From a checkpoint of a small mixture-of-experts model trained on Wikipedia.
Size: 8 layers, width 448, vocabulary 8192.
Below are experts of layer 5 (counted from 0) of a mixture-of-experts language model. Rows are named router (the router's row for the expert), up (a neuron's input weights, with its number), down (a neuron's output weights, with its number) and show model dimensions 224-335. Each number is 500 + 50 x the weight over its row's rms, rounded and kept within 0 to 999. Numbers have three digits each.
After each expert's rows: "mostly gets" lists some tokens that are sent to it at least half of the time; "comes before" lists some tokens at least twice as common just after its tokens as in all text. This comes from a sample of Wikipedia text that the model never trained on. Tokens count by the router's weight.

# expert 28
router:473480385514423567548498471540426511467515527517553494499551465515433517528494586462514413504490597468493524546511511536466497492457480484426607462446474538508498469502608505449554523498432418564509603497534548409520567549525489532575508501433521437470462478510516529515458508521543433456469463523408497522470467453542464513426461475432
up0:444500510411508511570595461518425532543561479453531472485505546501495540475522536486501475408495600484467558430484478519483566425541635435515476465612505498556530489526470481508494551477603566521429454535493472417486493465556480462491464511525636543512471459425503433497499423561545487466434530597434467437556494530548519431481519473550
down0:440480545572534371509539562499540453498479394529572526472579568500550442477555533486529467527467446455555488483528453478530422502498585506467562560491604422480489565482516496459630497453508539505524516561489425571556449530485512505504551508513461453477470483493513528408456401400522485555464520457528405517630528507520482398467539523529
up1:399561490513587566547488511440491600606523456581546502503384523479507457548546484445495479542550530463555518469537520458475466474482549541432488548532521451457488574522511484481475529567465485566574526435496577537482453529492565511470453420493420556476511515562526502507450530487473409474487423460498440535523519506494470471566483496519
down1:564531487539465451462438450528499455443502453486481492508453542518458436438460564518555457638491509547577562503554519583497497663534575447609513583579511420532550595498501471502486499552495586476535522501535506546568513502471470532427497538433443517512447494482524519593568534528532486582467537479513501530443517479572440541478561476504
mostly gets: " res", " ind", " red", " died", " graduated", " worked"
comes before: " in", " as", " to", " with", " at", " for"

# expert 38
router:564425535506394475502544465493447527446475564484411561559426526516442462560486501629499522516512495549528436472498513495439556490517493509529489486575572511483434537559559536499516584565542575453489514528491442391483489481483463513513396486467456415519494516538529589477554390445590480433608467544488527474460527469481512416466501508401
up0:518467422503445513484503419509499472466489542542492478431502425604512506520559496564436434586495480504502477439444456511484416572504471515493445472424516546520470481382479543381539407448460474571574531531479537535445477452448575507494520511506538576568550520440555534489487513497496579463569498459519525546492417525478476511599503449498
down0:562523555530491556532516454514533489493526510450495517553493498406483550474500444507521605475516480510514578494430459453516481451484484523542571486514532604502556493500467471487465504417575453638528523505412594551553487504505510560584497506553486514498533518468521541421533549516428509548495486516668521521500483498462549474516439478564
up1:520466503541516476504511444521426464537489430399482517474533549563509538447564396462447504421447490540505503463523462588533481492515481500426531504528420491497469450501495431470538453403462484523490532441585448495503520451597602509531529499427521463471480484424504469414509522410574458464507535469478581530616534474472463545503494466475
down1:420542510461517553432524524471592432582541541457469508594453497468530505485551421519516523601380592594542477423486500516535539447454479489462560522619425490455455494601484507477411488532507547570495501505468522479581498607494525429500513532557480429540511523498565559490495442463508523511491494476461518533615476458377485538488467626402
mostly gets: "\n", " Upload", "\n\n", "\n   ", "\n ", " bird"
comes before: "-", "|", "=", "The", "In", " -"

# expert 13
router:492543501499452492436417462566510468541445477426569502437502416468432460460469480438486593539415530543455534502565432488522545501586439550457529424520472532578498586460344494462388565454392532501447548585547505439552490495453586614543500488577513551467536351525474431518503505526476580520524573523464488472450572502504462538525518439546
up0:461505607497488515487476393417476544655440467540574556461500512533437452513472456485379577463507469495454484544484498517463484527565476450477519493509511491578492589506495500465553523520554426518491477520582473410462541518624472475471527406530475509511520546421577545512475546454458446503490445574505427400510469489517519474505520491479
down0:503533512409508570455490511410479508539484449459546457557459495563472443456488498500409541465509478549517464485506487486422512485509471459409469518565517550476475414439533446466563401557474489690497568503601575464463490410511545561533472498501491527572555457537480473546550435455537468500463466596431505381559470571418520432543517467580
up1:498518550460622480560435530523533546569506502533525526535508420479504559504459541518501455545511435451537463624471525420479524532489562488455507512523559503492420429512497499467529492420525466520589597533466437472574433591473441521475484481451481599363546521555455494536519516439533580481566493568424488463500540508580439534476537548487
down1:546558559566530503542535465586455453506511491516549559480530488508455431484484457550557385508479420470517604488494536572398543512527438486514386546476510556505461504490479483568508474473390441441475485433508521450451527514509475398513485529547492523495506501537559467499397600489553534484453558471512455508409513581391490621535466469451
mostly gets: " using", " wrote", " ret", " said", " tells", " see"
comes before: " the", " a", " that", " his", " her", " to"

# expert 11
router:563505561594438537500519456396520448512415500533533475465432552517426496507460527549488463491442514460498482539451494415528501494594493437467425464504494464483489490516490433543475597451515493428597440499453527488561552485484398529438414524546490531516411468452512503475499563513429454451607503455482500476554502460463501518542495412535
up0:447546481488553355487507514553500534484556506446434493557510401537495500520484424535525553536483475542530490579417509495580462538450543451483421497569528536592517491465516535489463488409497604509461518588449549486464452568451573408511510468432495514539412429486552426513470482483440494525530471394548470539465519478537534446526505568471
down0:507514521540467491544472509503547496481509500524498552563444500433517449491631515509423507511498515439574483527519535462464515492525518444457480536553510409465499418443502486395464511506592460532565472514485475586459478562580482442441469479480549476468422442470440551503486432553496484551575564541505421550483508539449489480428544476575
up1:525587467457644511505488536463529415472549547568510543521537426457599503473524487564492440494557529514509476504535480512475532479464553499458541422516470542482411507421531519567499414459540440485505578540624504518455534521545507460446515464566397466506516525513497471483604512426531459367455495538508559515550404525437533532503551483543
down1:517522573585461528577436472482538479483460531589411436468470540493553503617616455497460602509462525528481388481467483452606458541530487557510563450439481524495525491532524452472441506436523567481537517533507496461516415458568521525403559495550529482368524490503514500595515456500517559464566534510504596489417457562567440483515443463422
mostly gets: " these", " These", " others", " other", " another", " The"
comes before: "|", " first", " most", " film", " same", " main"

# expert 43
router:447494512571451577432441529425498407498507493413390450413584505578507510462492542510408591556466539477518538477460583619548550505517507533540536434569516518533411498531488476456508500408469463506488485497562562521454538531494479586552494527508496510398492482544534446470504493567520437487438459582444458517479508538494564529493493426433
up0:456478518441524444480509450564526580467478529564531493537433504453496497599422447575504518557461565515469534517566516515559561443556564432397377418521589464525476518448434465561544392484532454504550449512497379594363528435540486451490460446410390507415566557505469507378473543500496483525540504440465552530497438554513511434464536472451
down0:530429544589553430481530431458466476444501560513532512538481524403574427431389446471481513473453451513444583531538483532599473510506537531553480457478511525506470453501497519569457531568620479525506463511509499427467446554562535541467457530536449487443529485528562495560466416492506517457529489470464590542510472487492420532464451562579
up1:530497518463551606469465474556479492492496590534436476521442567519505411542413536544481495477544409582449375518575523472475462533439450496493465519485579522479470516535522479554477469514498425540479512466507507470523432524562525530545543456387617368458521503524597482425509589482451586416531362500501571570513522551477502503463476526497
down1:488544426454551477406536475424489426467489538491543438542500581404593516458452488595571603524549478544465444496566417478579514473501493513590573445575570550487467455424414567512555558496418436485548448572460452478498490547535520545439536349497575498437489473484595550545554444496505519554478465406460460501489499440520563474481526554561
mostly gets: " fin", " interest", " attention", " unit", " hair", " industry"
comes before: "s", ".", " of", "ed", ",", "ing"

# expert 46
router:595471479502550461407481505514472559547580520529508537529456550509521501429536566479475485600476538452518403476508496430448471410496471499463518553547558524356471495484536483507552465488572601539490470484534478449451517633519532499480472413455447524577458594536558473390560529428476523537503485479505548486593384570417489463510537588543
up0:437452496572519567422496548487494483466545490593462461493558518451530538498545551516521536396469546449541512499559600441485510563504477538496542449510506472458534418480426535506475436456491498495512433546621502464464503536473500530477499518423515448501486568528398487471516385535539464461476448507606525518513480468456530462601517556541
down0:439517407508496418536491537515569508460403546471503493428538459565438543517557484538529512513478569490391351461464525644544475544559467473429524497516447514454551534454514553477480581472390559599431544388496427423484524522468464481555448463519507480532509423448456553557378453545526461492558568519448492581436546527523438524439604475496
up1:459465494515463437520559482474431492496525523543528552397459525599435604531507542544541469517463551473454522481555477521404430476558496509484492565511498510485491634492457480496545468475524507430418415459490506474635529496390505515464536507485573559353522423539426465450525458535501610576526547535473431532485560332560476484553569495493
down1:532484448604433514506441566558457503517542514525477522568500560516456391518524519538563541439507376456491521488489489531501422503528489502429515506496470515465461517558531570512524486434510621346543445490442497585466574549402548439525583540448511544535525480454505534504486589443460481507515495550468526463465509385504494523478486462603
mostly gets: " Animalia", " Phylum", " UTC", " Synonyms", " chronology", " www"
comes before: "\n", "=", "\n\n", ":", "-", ")"

# expert 47
router:498526556496483496540480565445469500468527549458514548503451528585534482578501540515544511445469482446537524520517506524393418503480504492521570553508466474407428388511604515482536524479586439439578322572454543504591560474529477586507499564476488546464510442486550504532501423567560501470403494556448493563478564452428420538459478436449
up0:601469503540560516535512543426532426426451470541498440559509509531482525514533423471447482518556638531440526423511509477386486438525462495547456538511534516469491498530524476580462550520552503519478506471512489558495493476444488531437476481583615479585480533588401541552518476478420444516537557480552483496623530465607531482547517554459
down0:525533558472432491510513454544436495493455416440514544456464458516511564540518580417459514552523521531521488546469475534430454473507398484452451426458502561550562585442495448545495516493462583456565411556526454566460548503513606557585440510492547574503540549514528462509544522411468508523417615482447463468412536456478491499510511425595
up1:438530512482515508574496543511446411470445427489537542456540520541587516447635461514601520437536488455485473443507546420524546574528470586510481546495507541470537476566503448451525527501502520482580526437577526518492487556468443370551536562511560463431448518443516526483530468514571525477496505438459462554501474452458509493420515486407
down1:466486446512511534489511496482609447482584515517620533497459555585470463455529528478502452458421417500522465519446570518598411465497549539501544538530487536482567504516499504602513435494457582517592522520494470491526529541450562452467446475490535596553394548458542522560517510451554569573540534500446522365513488526556489473503307523429
mostly gets: " However", " however", ".", " but", "!", " although"
comes before: "\n\n", " The", " In", " He", " It", "="

# expert 45
router:409450511525505478481445503456583547537493434577507546579459553477536566587535564584501455515545531501565554460460466538465514502637547496507478569487568486500432489465548484426572487545566413508472463462508497496500463536552596586450434496500500513568484511456538453445546522428506452354535503417552434465490534448503457437489459524480
up0:456483463447472463489481501497452463457475589558427536555452470509513569494542499513551482536534530513466540537485508471480641324473517471388475558491551570444505541520495493499575531624516487504427476451543535423403552460472552343488459491425461483573569515698446524558390461483600468537492475533502468473621483479513469440514555454583
down0:497535567510452383532490414532518483546467492491495372376493560534542540551513486513496521507379493547501583518449576521544393442517481535472540615493562449499494505516525372519525460547502484532546493525499510473424517492434623416482549489435461466499502544422579532417491480516553499537554475486457440398483523421524419491452395468473
up1:509541506485499444511534446477509407561501522483512494509502480398514547515555486477493454525529541500470613539523540520456559557606490485592557483471524639565446486551598522454518564503542444520484524477527524491540465500499535554435438541563482489511516506500468568570401517536497506559546653510461609616482533485515500573536502481539
down1:516537454556463552504440517437552486480465525470583484529543475515520548592468514498417515490552510389528531394473557562459467520491474507519485519515470549505365418451484502484470465488572443544438378533467493437537478618560466486492483456493507483492448520564511503552476517487534533533561508457447461636525588451441511417516546437452
mostly gets: "′", "°", " lb", " sq", " ±", " mm"
comes before: "°", "″", "′", ".", "0", "2"

# expert 23
router:513454436493483486427536434471438503552484470389482452581473500558506465510438481537511536556524534490395531554459484450566580446479519432517489607527418411585505451464393487520402549472453546514543574575536500433503468510468437551401414537517500444660488441514496515530504503496460536519411500503559535607480609515508539506437482561493
up0:532452531469531493520524457520508408534507417495471502487394438460500509512476538482473420465533564507506433528469542530490532507418370544600477582528594430545445499499529549464448512405495509555471422513445587512547410514516571499547437509491561556524533518478473517520495424527494453486503570508418453378512466471476425559589464421474
down0:484501489506510506491521609441493521474501484575414442522415538423568458596549430542425552495506515532447494560490536455515570364528524508437487508478461532441440450496469548523466482486499571565512534519482530495487473508535472496533410536442560593530559477423458535490433470404469466417490528611481396484546490555546482554598470506558
up1:527465418479539563507515629522520441482471422497463539525423495453490480486463473405459497548456523508501515526474502447436509485509569656529487478571573504593494542511518523465531431468418497527524488491476505567522471505412519472649488544538480556449526440513471532502617529547501568515461460522408473395569510481477410449472517434534
down1:522455508519590547479505449502580541428449546411473444469557480540606540500482566601422510493476494489501405470512542541532446519513515528571487512482469460513561416398591471461522500564533553517556476502449605534503628527505512520434565470564582610463505611495549423556533557426481500577528533616425425503520495517588507450496459583615
mostly gets: " episode", " Nominated", " broadcast", " released", " premiered", " published"
comes before: " |", " by", " on", "\n", " in", " \""

# expert 44
router:506486557531511547470421579513384502466506519488457562504577582564504532493453568434491476496507484462475472441529514521397561461519468504469538506456550439615593491526489447553529478550491389494510392459483516439494474457387451495511556500473469481515386531477482469492444465428607466560394559406421512453535403491535487559543488473456
up0:482515527492570507473442449475543529486493507519501388460422435593539509518613505591472450583425402539493486457526464498488560550492541495499505545536492490423509513426491451498512493441551586570521426481508424534434484472492558493539483454446527477487554521483607552511494522476532477527506495600536567619595513498512561383485508469523
down0:436504464499416403542431543528552423423529560433528519477584550593403513497471563509426561403498511530416481417477464519445471467451522508594465536425492490503466504547496460572476558450543517513481513598452449511497591540482512465505446571452463424492524430434464510535503531531451460512508492533430553536572514439481494507506520515547
up1:414481530549531462622494483597526513448564490584542418530521492556543507576509473421451526532410476506484469501465428431543488468499459519448450449521504507507542516477522554563469490500593622505584517534439474524443455510444441537498447553468439579512512456563550530497495489507468488523518507451438505478562487556535509476506475550471
down1:508515626518438536429463490439490445554426482490560599458532457606443469561550513434528409432498521543531468504448554458426464444536472554456497510490492411473485508583477436515469619461446378464518462495475604473529490536458592444526471513524541457513459527556546515450460520558502560513526539465508512555496444465518480446486498537433
mostly gets: " Museum", " Association", " Institute", " Hospital", " Arts", " Society"
comes before: ",", " (", " of", " and", " in", "y"

# expert 36
router:533480555478511469540532524490472449410539520462522483419527548506451545554570566474569533548513490611510453493526494473526453473531472581516526476396562554564552511434478631537426530472517531477544603588474420382530543526529470491511431489482493390505407529501538489583428553450514421560556600516407501489423370540453404457477506497395
up0:511546501510555535553426566445547540581481485528477470466456480436590490513511519535505486539430508532473506591459437571525537453539466451501508369512505504582465461456501442495533465434444431479514478572492518504479382430443446470472583542520533444552617500600464596517430540549461472452476457496618502525502510468519600529477505523468
down0:571527574509481448558471476524473511597559499443503412459442495502503526522657512527451519492588535510491460497417516550523503481528479581540398489456467572562459596452449514526474440522496564481503523442575445516491524443545392537584585525454439564449570469397464450522434547550453545572441517489559534498457536473535413551483537423495
up1:436476512501526412476551426534560496539448525551471453641507444424511401588508533565574540465563600547446476480524362476591517543508442551467451500487630589537469512477478508516529496457477461552503519491551548554421460468582453540512569552399446464547540428563525506457417543395443478579515441409458435450591468464511567474557417448489
down1:588551485590549437434461512506442515542493568496480420565507394545477389522545484476460410482510468419477511547473501505478480521489544537447505543525546455396504505530465496487472461522407630469523460461415555566560601640446636516478532580508445484575498459453527499525483509496434511389490536518500495494542536513453529472494562550487
mostly gets: " London", " California", " Massachusetts", " Connecticut", " Pennsylvania", " Texas"
comes before: " the", ",", " University", " City", " New", " 18"

# expert 27
router:432534490482538533480588380413520539500453468556473515480383474536495515524495527514542564505510574471608514518481495484525521600490482431440498427455458460491479459458539513548491460482501405470598499417494532440452498502425458587486473436503389481484526496538515405567498586422484501518412526505584465450422576417467443558506413502587
up0:549510493550540552444443550524468468536482574472560403551416574510523484540530507425531543505450531554505482558510425444527436499498501557588511514446428435524464537455529416401533497541491454497481642529389502462495539419494631410493449496473452485509564433495456579607513543558513597387600539543483515538500426436511568475608515495496
down0:520459476366433472511455535534569451496458590497465493509430540481466456550605465556467453437479407530590490518506486438491478505497506487420494576447494494452439393557577548488498520474491491563439529428583560392559484564500507426461489429504557495468500543496460471456459447495556513488559516544459570469455482512505647552511412498465
up1:431452561567549485523487438545556568555597529466488480551571448535500505553517463550569440511470459502556589501480516475503480541559446497508473555558471388528458551548517560555426447435428515541544432516562590440462508512476540453514451572436587473577417468464522502555557493535552467513488438453560492520528566559566482530460532501436
down1:428508505546493481505489572400473477461445431405455514457471474510469545529478474428520517581518576517450471425522493446452425561489509553454534422336465479583480410439597541443474441453461503599390566586556533530523547490491579502434555486578444552470545370440508503559510505498493553482575579522579514562514467619472493510471507558536
mostly gets: " million", " become", " became", "000", " becoming", "500"
comes before: " |", "%", " a", "0", ".", " well"

# expert 15
router:477539473550391477481533563434495497530560504472520377495555484506497485554561413476561468455506487426471537560547451535573521522504458530448461484502547440502515453574498458500527509426496441417494575523461423488525519524486480514580492524462533563474546513464469457519528428539579424485472529497477509429526554560477495439530447469440
up0:441530489547502556486487390473493430557486430529516550472574513502543569473535471452534527478514542569511560472617451433504561478526541520538501561435534533373464478519501489494443536469539423516444494454518487481441484461487454598463482534593428543552516517501450453457457522480441521471525513450537586534424489471521519514548513562477
down0:440490504431566456519591572503511555536507496458555548497479461422459539589498430400473573533468492557493434514514538460519499486574446536508529496479495460472437632451493581462501550580476403390597504543596489471437475564476515537541486405500562525488519500462509466408529529453513432506498552449523474459580548490478517535475558489452
up1:544456502539494418528460455470495545570460534538454529481466530479501493443446470512480535495450564469440537478504521478479414546474537470552422504500473485478470565520497409530526563503477480523506423595471508486592504470419502489564544593535574482488555437536508539395498554563475541487544518436544509504432507549500441544567577474447
down1:562499435484427623516477511478547411562397432424480459394536505601448547485525452536458441445492541409421558437472506468523472447462499478507466550610513436504553418502540604404577448559479460523469395526500438464471433475565504489562511516523522432540494496519562478394483474366597488540432543429509491526527453473425498554537507527489
mostly gets: "ising", "'", "aring", " whose", "king", "’"
comes before: "s", " \"", "t", " The", " that", " own"

# expert 34
router:558497490510503488575485518566629481415448560553513471456570479518570519527482485542383528543488456582471474476470447532510497416444551480536530593519560622453473442398496425488539460608546476448605394545423434571514412486595474486460475387566562571460549536384453425397565464560391394423493543485459485504462487480588466504481507573469
up0:457560552505418559493512499457506533542494397468551445574518416525505524509480532493523486493428589377584487508497525448500487504468559506524434485529521456437513496548464542549510457474492585463477490468531544531527517493467466546588392501522638409461380509482462479537523431452519499554528524501539560426572510451504497461471576500499
down0:481507464493479440453447512505521536672522493451534504541460529513501467516524485551531485465566454553481538536472435488547552551436512486414504487486520485474560541469400522471562589424425526500451563552554501516475428458523517476480536505585547384438412536517523555409460522569398571604531437432571523544559443460449480533506532515427
up1:493465547506533519501485502528523440545530435416436566510453509516598567508497582470466535506458525444487540461496614547551533513426496578433497471448506552544427534447484576460484553563414494498391502449439469533505494595520488482551458515468425539517370453529507567418511427507462504578428549554465508485557461527541437539529575462572
down1:458524456556517583496547444507494515524522435594403512518521393510473470489485554642467489529513430518538406515488519527551489505494571528492553509449438473483511530501543456613555419474542525410576536463541473458406470529554502476496509521435445441445407467488459500532536498455471439523498568475574623517548470489534515400462565524666
mostly gets: " Succeeded", "=", "List", " Authority", " Many", "No"
comes before: "=", "\n", "See", "  ", "History", " Team"

# expert 40
router:543455539568456500538475510488500549535456524506533409538591421569447537502481511591505471475520450472443560551449458515485434410543492589435477549409584528513527464603437546560493550506552417506525444462422488533537487491491489510374511521479472467554489509534510408487474584485403490511476482548579456516496544473448506495593363550499
up0:595477483419514552509480489455426484534442481462539478537456542471517490540530485480469461596538488549486535497516462557404499438457430549533518543467428467576392550496444553595472463399468482496521454554503435510395564444522550574480426499519534560470534482564499496491470511540496456443503542429530580538506575505482460520511535575480
down0:607525562523501485474547384512534576629551521526498522466548555559471495399539547519420554467475460486499477490572501533492579607557462600515436530499487439591520654451495537438431552487426486542535533561442461533426520494539561473544634462485462485543558417476544526533464520498584458557495476436516468382523566561468434489498459495501
up1:372553566492483462454405469519527518464450466430508535492494463567571497423528469458468546439530488583550519457515497505482522425482490451518450532630488499429437426497464501499424500526585477529468502402509434529470414476491589462526472575391564479551506394504494522527533471432432509563428537540455527387432402535523525473521532549439
down1:511481421574473498502451481373485513477517487562425487541465520507518426449469567566524453476506465495481469493602497508541476485484440460537418469453539535492580461617547516431495559474421505469510506455506570521520496431484580564484496348473516527526467456475427588477497495508478413438577498459440484499534538572521543570425482462546
mostly gets: " later", " estimated", " total", " eventually", " subsequently", " approximately"
comes before: " 2", " 1", " 3", " 0", " 4", " 5"

# expert 14
router:563578511466500478427353479524425474448454464598490596539402510537634512465508570470516476465478476438579451495420463541476469519487521444637484493464485434473424455498609485475491509504506581523494481554573536370500522465427503512499553434544465401538479529460525527510507499490501515498520516531497487509565381551474516510542465482553
up0:542519506465565461508525474542467549525521510556519466583449545430534440545530538496438558517506443492432559558598417327457548424426581446582473611541398546528437583538524508454480557478527583444525581517489471483455435578489421511426543509512524552407506501381526515500545477618483473475464465524532570451443521433521421396492449570474
down0:511478350466400472545475451523507408471436506455457590523480501446463476447519467523525490513441395453494507515544569539563410479484511514502519459365550428533478458442563460511511484466440527501489539470627535525534480487514495512420631500540486507485540533505470532499396604479447502538548591570566446469380529500492584517474490499456
up1:460517605581458453472412529464522577466587545453443539474428452529418493493447429585510485458473552426427486464390390448492490509509495525338485564439536402477551508524528514524528333461542520503521529435407518492443498481557520533559482546535454450420523548424538565522611501608530449471462483496445465530542460480394554543607575521477
down1:513432517500512509433539509461484521494483480507491520457601513577503571409610486613474595547484518453442573451514499430433426505527474494465541500540504544533423444482538432553485531526449480521519472532509474489550515455441499413444535558553430487451435461417477540505396555518510486495439487457444449602541466612511510451435576557530
mostly gets: " 184", " 18", " 185", " 13", " 17", " 19"
comes before: "-", ",", ".", "–", " |", ":"

# expert 4
router:546367449536603440507493521508585512563527468480502410632389477479501430554486493555548497575439435499511437447495482443526530516507515522518518489472499439574535555495526559529568424470474488507494438532558471406485567552481436559478480529518558429580513552569496520426431495482559474464501362525511469490521534542425543427500509516364
up0:428565481534469485453430546479498597348573522506528417458521470484477520517445443483539487514576483534586528549468446555501499538524542455477525522563545507559469532530477554434513492432519437508506484515499520413386501527524442456444454569481470410435568434410588563530480456466539530410500533503554592570436496492420435538419565508547
down0:552466429549455440447443422453438452530484515497463474511623532596545538444442483485402408510503561513486417407476461536438564528447505645479534497485551425537504460492499487575519439553481585519475529539472487447478446534428481448501546592488492492494480473562459498418523533534507529510492418483485401624466461506461553480596459525576
up1:488496538494432521475501460551473388457527559581507548425507523497568477523585570513470420538536470535462461521447405483474576553513424592451490522503447520549501552511506586546513477454518489527473579505436407555463474500538503516458420423475549445445592460459441481501477561487613480522508497470449533557503454575599517453550503553562
down1:541558377513443480483597458508525469538527469459540455590557454464579560448499520504592611477479448554499470497583504476519445621453434480567404471453409577452479477539568494425496561541418463479501551484451479595608559437493581551543541486502622575494459526535560567456587491504474521558564541499527461532483486575473503536515526564534
mostly gets: "enti", " Nominated", " en", " sim", " Albums", " Swing"
comes before: " |", "|", "\n", "  ", " /", "on"

# expert 20
router:466529499470473515512582587504521437479583513550463538445529507549444480598414454547508484473493526412533493617399479486500450472482465559551492409518520498550513496456489555524451426518526455466553418551527425543506509438522479582504465507436515429524489461565572442573465467555646481542393512501584531455444564499460431467486617454470
up0:529517476456537487590520362447478535518443489535494517493534363382495489543394473512555516442549514436519450510466481537482561419401493487393516498539528483512421520477402460437493544547584584532531464434524528464516546518396467370512483539531478552477445551553489470526532482492515481576469518507499528550521494419413485532599450505510
down0:499469442454490509546646551394466484491512544516608623567530451579528430530468544493400399495467550482522448476495527569507537473515485563501550561422486549543530462504488490568515543459507512489478503574554590543483529525527497566509508564521389548429468524472526513445468475693519405483542514568408532567423443564477420520522572536570
up1:452498529501498496472511480578447479589541509503475502527499488528524546611442555527460494568481474535475454497498478571475513450463458490545434425665450503489418516456495485490475398403533529530542547447382497482523512487486493622534518484530473494568605631507500482576531422467520476476433572465518465551464470555425492490447517451514
down1:563541506487523419535517507448547501436454491541555481480614521525591507560504490498588521551528438361516511449560482443573492496430471463546491500460508504577460527641529581490464361615442491449501465503538540540466434530485462459404561458524499497448397457513459564549533422494424518555370534485534429525507544502563513550497460545553
mostly gets: ",", " ,", "—", "ern", " nomin"
comes before: " and", " which", " but", " who", " including", " with"

# expert 22
router:562466508454551461494563470510543514448512380463477473523495442452420426527523434418500598452480510495464472585545505496552455498588468584408460434441542524520530577477457528508442459364579597473585518451455445528535496501545531568464416464470478529527573467503522551514583572483471465525582526513554493508409596546439446476496449442495
up0:400493563450655477494518518611426494520466462461459495458595461494531481526420520588441516514537494504509442438460445549432543505462525422582518509539559483417466504429481474460441594549486499545461615409438498465481421493472559518446582474501525560500562493484542546521515511466468458423477469495552594570526345550402545413538466483483
down0:458514502582465467494491580492589540677491468564399465516529514542438547455477504524507474487498514489480564460466541583520503404542569483596565372444537545480470502524555523523515508509422470581456510519515460473481500474505515556490557492510404546435565519488583485465478598530532437510576487510487451421451496524514526542544471501479
up1:530470488614467528545563548430414531473478453440549445482587559574521562493514448653442525421628481515512536437560579457482568469535549488552482495527481496444637595484526511439603511474447546491524588473520477600440451452439568454454476520453460498472501476445542558575457531539504525422459467535542502535539528572613465423500500495435
down1:488529453587501455528472521498553487572522497496612575497525481480376483616504565568595497455358551570484491473492599447490532580441535587547516519478419560510531490545459510486500476536432484456551594485463465457414530521480434497493433459524527473470515422502442564432429524457596471494422436534555445418548454456479441510600453513405
mostly gets: " at", " near", " along", " towards", " At", " through"
comes before: " the", " a", " its", " an", " this", " least"

# expert 18
router:503508530497410529512522549446569423504494490484502558503582450521529497520585562539461393514468479590554463560452593510366427557518578628565579434544477426585478389534451565494576536510415504514498434482450571535556532525543558490528529505458595441491502503578506536559478489485519509484514505488517499588432477435592577464447472472453
up0:514505541539498447377439494486546483531432550646494472497530611487503436466446477561415545550499491468456542450559507576553481460495485515516486511604481462491440596438520432483485504518425524561429485518519548496503543656516574543485389476549501614523609559599536536558567513556454438462529470436594412467449490440526485470481484506463
down0:554533558461543488496515502526527457441524517427507483545415510505483421519566534463478421502481513545491504538548537458542455495491431599552504459581501511481507549479537602566471458530521530492570461422480423484617436506585558525505442570495568442321394493542501509489416578555538545432546515487535463528497576495567459405519547532546
up1:580529502541547511505469463552470559429515454561567477476475422517530531576439493536477384498456484489501432502438501464571531531496511411404537464526480570492475525479442380493623443502421540536422603530552615466467482554512539589533549524510542476528572440544525455483573466501508463519374451460465531589547523445488513482457513477547
down1:520547479579506527440523464518450572415476472506672447473404436538549454523475427568503499492508496511511487458438485511547502527532513502454411481449506490424517508509436557613459480501476579618448525558528517489513563353470527530451442395487491476466511458531586417463495495499561487475594513462416542429608539615500579405552463498569
mostly gets: " under", " President", " Minister", " father", " director", " son"
comes before: " of", "s", ".", " and", " for", ":"

# expert 33
router:481441513583479518535521552462487460511518509414353517416520468533453448506460497474364550501454538404431569549488528551483485458491496463461554453522549453549561563583492408402547498464508477524422451470576485498488501478431525642478514532548514524542471450527487477443485448469499465524542549476359434487531574420468533540505549451440
up0:436528410410539547451466573472421471425492531516540475476501539517537566554499518522454528522536449508502488505551455495532506479548538456508489536445547498506545536509505425497486569417590577499518567473571497547477486538484397520559467507368536447513486601481559550537448443499591496526506507457436546499497578485527475498430520506468
down0:550437481424535525456502467584469432445535466457546471480541428476513412457556523547445551506452501485527493480533394550508510503572535466490534474578528487441537496493537422515579465505470433532490465421409517460535480571361470629449427501512531433564574548478433483390542484450515513507564499523499479522491554513481530470424486464596
up1:448508531505536468541499560513556464447487528498578431517469510431491482541487474520444556530523507453534485483539465495497470529544502559465609388599451454418435568520443485443454452458619522514525530463506384517553496457463453527487550528402518489455412470511503597520434546451471482557460481495558464536463531497496523568518533520516
down1:504474406485466499454508507520478553467511565479548558531578468485467426545488544543451501500478394473456541527508613451483442544482522423474463546521576505471614552612646518663592482534476427470469470523413555472546538435476513561517471458498515476570509482440496422496417580555517450497459621461514474446427392505619505645447550536511
mostly gets: " services", " children", " works", " students", " groups", " areas"
comes before: " of", ".", ",", " and", " in", " were"